From a checkpoint of a small mixture-of-experts model trained on Wikipedia.
Size: 13 layers, vocabulary 42976, 315M parameters.
Below are experts of layer 3 (counted from 0) of a mixture-of-experts language model. Rows are named router (the router's row for the expert), up (a neuron's input weights, with its number), down (a neuron's output weights, with its number) and show model dimensions 112-223. Each number is 500 + 40 x the weight over its row's rms, rounded and kept within 0 to 999. Numbers have three digits each.
After each expert's rows: a language model's description of what the expert responds to. This comes from a sample of Wikipedia text that the model never trained on.

# expert 11
router:491433467537515506536456490505542542467459465500495493460481516494562502556539454489497491513495518435513567474536551528538472459547500467479510451522556565492554466540429458497413481546492433502532523613558502583581501509473554491544536485563538478522493508487443432481581452477508422488526462481478445426540542501486477509500551506419
up0:475497483573502432474549514497480489477501473492537572468488515538498503507495481488488497521460475605528536448503525540497434465486527509480453470545548478513532543448544469433531449486491531580478462459463491450458512402491504465503531611468425567479521542443525523462524503499498507486509494428478470527534426525511472478461460499583
down0:470450481496536487496466556481454479485539467543505446540571504555571487530488502432507513455438504549523486503472468573595577466533523524443603584513452501496507430495557491527527469509526489382475527472529453549538528416562510510540513522497561467524525576478420508548508471472456498583560425456542475476553543456505436422519486514509
Relatives, articles, numbers. Relative pronouns and articles mid-sentence (which, that, a), digits inside numbers and percentages, and first names such as Samuel, Jeff.

# expert 31
router:488424462532513490523447475487535538471463467500499497468482517506575498562525452481487463506479505447506564476538554527526456450547486452490494448519562554495534455535435472476423475534497434507552508605562506584578491510475539510556539488566550495519508495490445429499582448483513431490531468480470443422538539511492491503497553495430
up0:490505492453444544556571558453555525487512503528505509508475505538575499538562491535512456467406508505482518485613483457479459543420478423481537496448507519516493478449488488521460504469528502457488539489498439352474422490495491461540516455537466500532467507499581468427538527499474491514513459458436516496457483476508544529516511565575
down0:505455550497441483472475546505530510494516511470540498451445494500503501468557488483553575530469378510514598543461557579473475530496503502480493431531528425455507527496570517494562534565448530513459539487469529435581525501483457547464511537471524491542573474482474469529467437499526591480451617531452560530531507546492451475498482594468
Year digits, kin, names. Digits completing years such as 1969 or 2002, family nouns like daughter and sister, and starts of personal names like Anna, Yu.

# expert 1
router:473468564529550500493467552512471485533533504474420488499498495487508576519520582498517497541491517510516493436458573547517540593536538531501428482499493518549527451480468503477515436490451518488549460522512533489472560519436541480440495515476526463485505476501474507581416512430510520458523470559548516417470497594538574491488535412476
up0:509405501488558488421464466517528511478438494537525587443538489437502478471491531530498477436468475547463425467543521527485555504487549469532527459439404471476452529565495516486422565551434503537524452481523499477477548473501506522501460521491541544463501470490479507444524523530577485431447443508505570448557418481516483489458561388456
down0:481507525485464593483469490535515498437523513534519586502518513494526454551593464515473491527537512498401452501523463548547513515479529368500489523482497529458443508466475512443475509464450565513480452445529440484468504512618590526455483497484491616546544542416479585461529478526425527552505507511508503525472506523544524456495430526461
Relational nouns before of. Nouns that usually take a following "of", such as out, part, member, List, director, way, means, number, mostly after "the" or "a".

# expert 34
router:492426461529514506538440474501539539466452454501485498475487520504564503562527444482497489495483516436510565483540551528525453444539484459486500449506567564505549461533430468484424483541511432506548514606563506589581498507483554509550538475560545484528498493488439437488575448481504427480528468481473438428552533495494474502495556506425
up0:516498499505564557423539482529469415492494547488566534548557429570525509479470477487505458460504485467554502468550490480416470541459528474562483488499489492540536459496533501501513474534561547456542548512459505460514510414507534469511457494450540459450492485482529552449506515537522497488501469503502488482528429512517599521420520434527
down0:523567536528525520496410508479508464518551456494476544460498504510520475540574467520540513503509537484488501518507547501504505473465534433416582492509500532497453524436437459462497579484436488466418501566498481481448532572520419483497541481546507508530478507518447515430450474473476500457477560482452486508554437505537506443545573510519
Digits and personal names. Digits inside numbers and years, such as 3,000 or 320, plus first names and surnames of people, such as John, Christopher, Haines.

# expert 55
router:486417480530518511507459470487538550467457465500507507503473521530569486553533452490506478507483517437511558479543558515542476463545490461475507441522551564504543473539428444485421488533504432490535539600559516580565511503474544511538523463567542481519513500495448442493572446501526424470524445487478445436532537512489475495492540496432
up0:551441502503473486507552504567473434631509480453537446536520468528366433514451516475475503523507464471512393532534527524523457467543518538519488495438501463512510527537422544445488562523491480469524536461520508445487475475448503539542452525442515505494525459506545442491556480568500503450486465489522467468455473540554527489501563471475
down0:479447483466528533433479527494544564534493494439495465566498477459516503489441463480510474525491562479512532536391422492549517526540462454505461475447520451464509530528521567497486498510450495577426455491494532534496482509570521499551530441458471538583518559504458542486534511453551539529499519475476469520484516452485475546479503519508
Parentheses and table numbers. Opening parentheses like "Totals (4 entries)", digits in years and medal-table rows, and cells right after table line breaks.

# expert 37
router:499438462528513501536458483503535538459443454497489508483488502499571497563534442484492486492495525438509549489536566541533454441540499458474486443516561563513545471529431459483427482541511429508554533603557500598579496509473538508543533490558547489537498501501441438495580454477503426486523458490469449423549529486495486517512546500428
up3:554469514561469582540626516490517532549525486570531457498480410485485542499575486554496595487539472498479475529509430492423480519445497457545547506491511548481501437399480514486460528444519536543498558508473504447525500490513507483494458537483536514490530477467615576496497474459554495567515402416535482530590498530524557536443489548527
down3:414479497441523488460407541532501456462442509525511504513463524471473476461570435481415420484539441417539538360457488506564451468495503436470441520504467509529495500483526550497453512492513510502482448481482525510504530556495535514536532570515505480517585503535456502502441550526527493562487507470500467413394462449426538485520487496461
Digits, parentheses, names. Opening parentheses, middle digits of years and amounts, and short name starts like Lu, Neil, Jane, Qi, in tables and biographies.

# expert 56
router:494427477532511503533451476499536538458466475503486516470497513503563510570517448488495476505482520433511558483541571529526457434538488463478494462513556571527538457532416469465415483553503437497535522604559520576580501525489539513544524491557531479539503503493446441488590457477518415477545460469455457426524538497493485491494559513425
up0:513553521559520474487514443494568501527490516456506564525523513511441541534507561496511536481481495499541442523508469504495455504522518450438534530434563447496506471492551512424516468501472440563513435471494582472519547510416556551477426591444518504479567522435502512503456452489542509532502460479445410530504451559500532529452531553508
down0:505460492553544531488475504490495492565495480475527513493522610447504458503564481513415521543496525528475551467492501506447485539474464503529569544479485512473518508496554573495508422418524432498500585490402489449524433510494467499480436496498503495532451483527522534483501548530488491488609532441584458490512457498527566493528515498535
Mixed name starts and digits. Digits ending years in lists, opening parentheses, heading breaks, and beginnings of unusual names (Dav-angere, Mit-chel, Đorđe); also "When".

# expert 42
router:502442466530519504539447496503533534456444461505480492460479508521568492560541442477495489498487519435505558470539552526543460456544499473470506440516564568501545465528430448474425472554511429500553525599556515581575516508475529494546524476572550490521497503501439431493573447474513428484513472493485447423551546501508466504501556491433
up0:500577501501457505493498509567496514514493495520480501512513482551506560393435480500571494495454522465457498554503558474388518557501482530444401539515449469562529499523576492448524502493507525434611497511557453462489604450466458481495480497511446491496420540538525468501427534523492557413499543531494553537449508470558432520508557467488
down0:509561514478512506484449582415495434500494515518541484529468486466506534467516411556513539551537526498492494506529489513500504471470568456494547519547521506482491452449561514539405444509444572565453435512470538492523446492451471518474502445517493457503515570485448479474488518474473548513523504475439482445482550484530483530500469477511
Surnames and table numbers. Surnames and other name parts mid-sentence, such as Hudson, Wheatley, Ritzik, plus leading digit 1, blank table cells and unit words like km.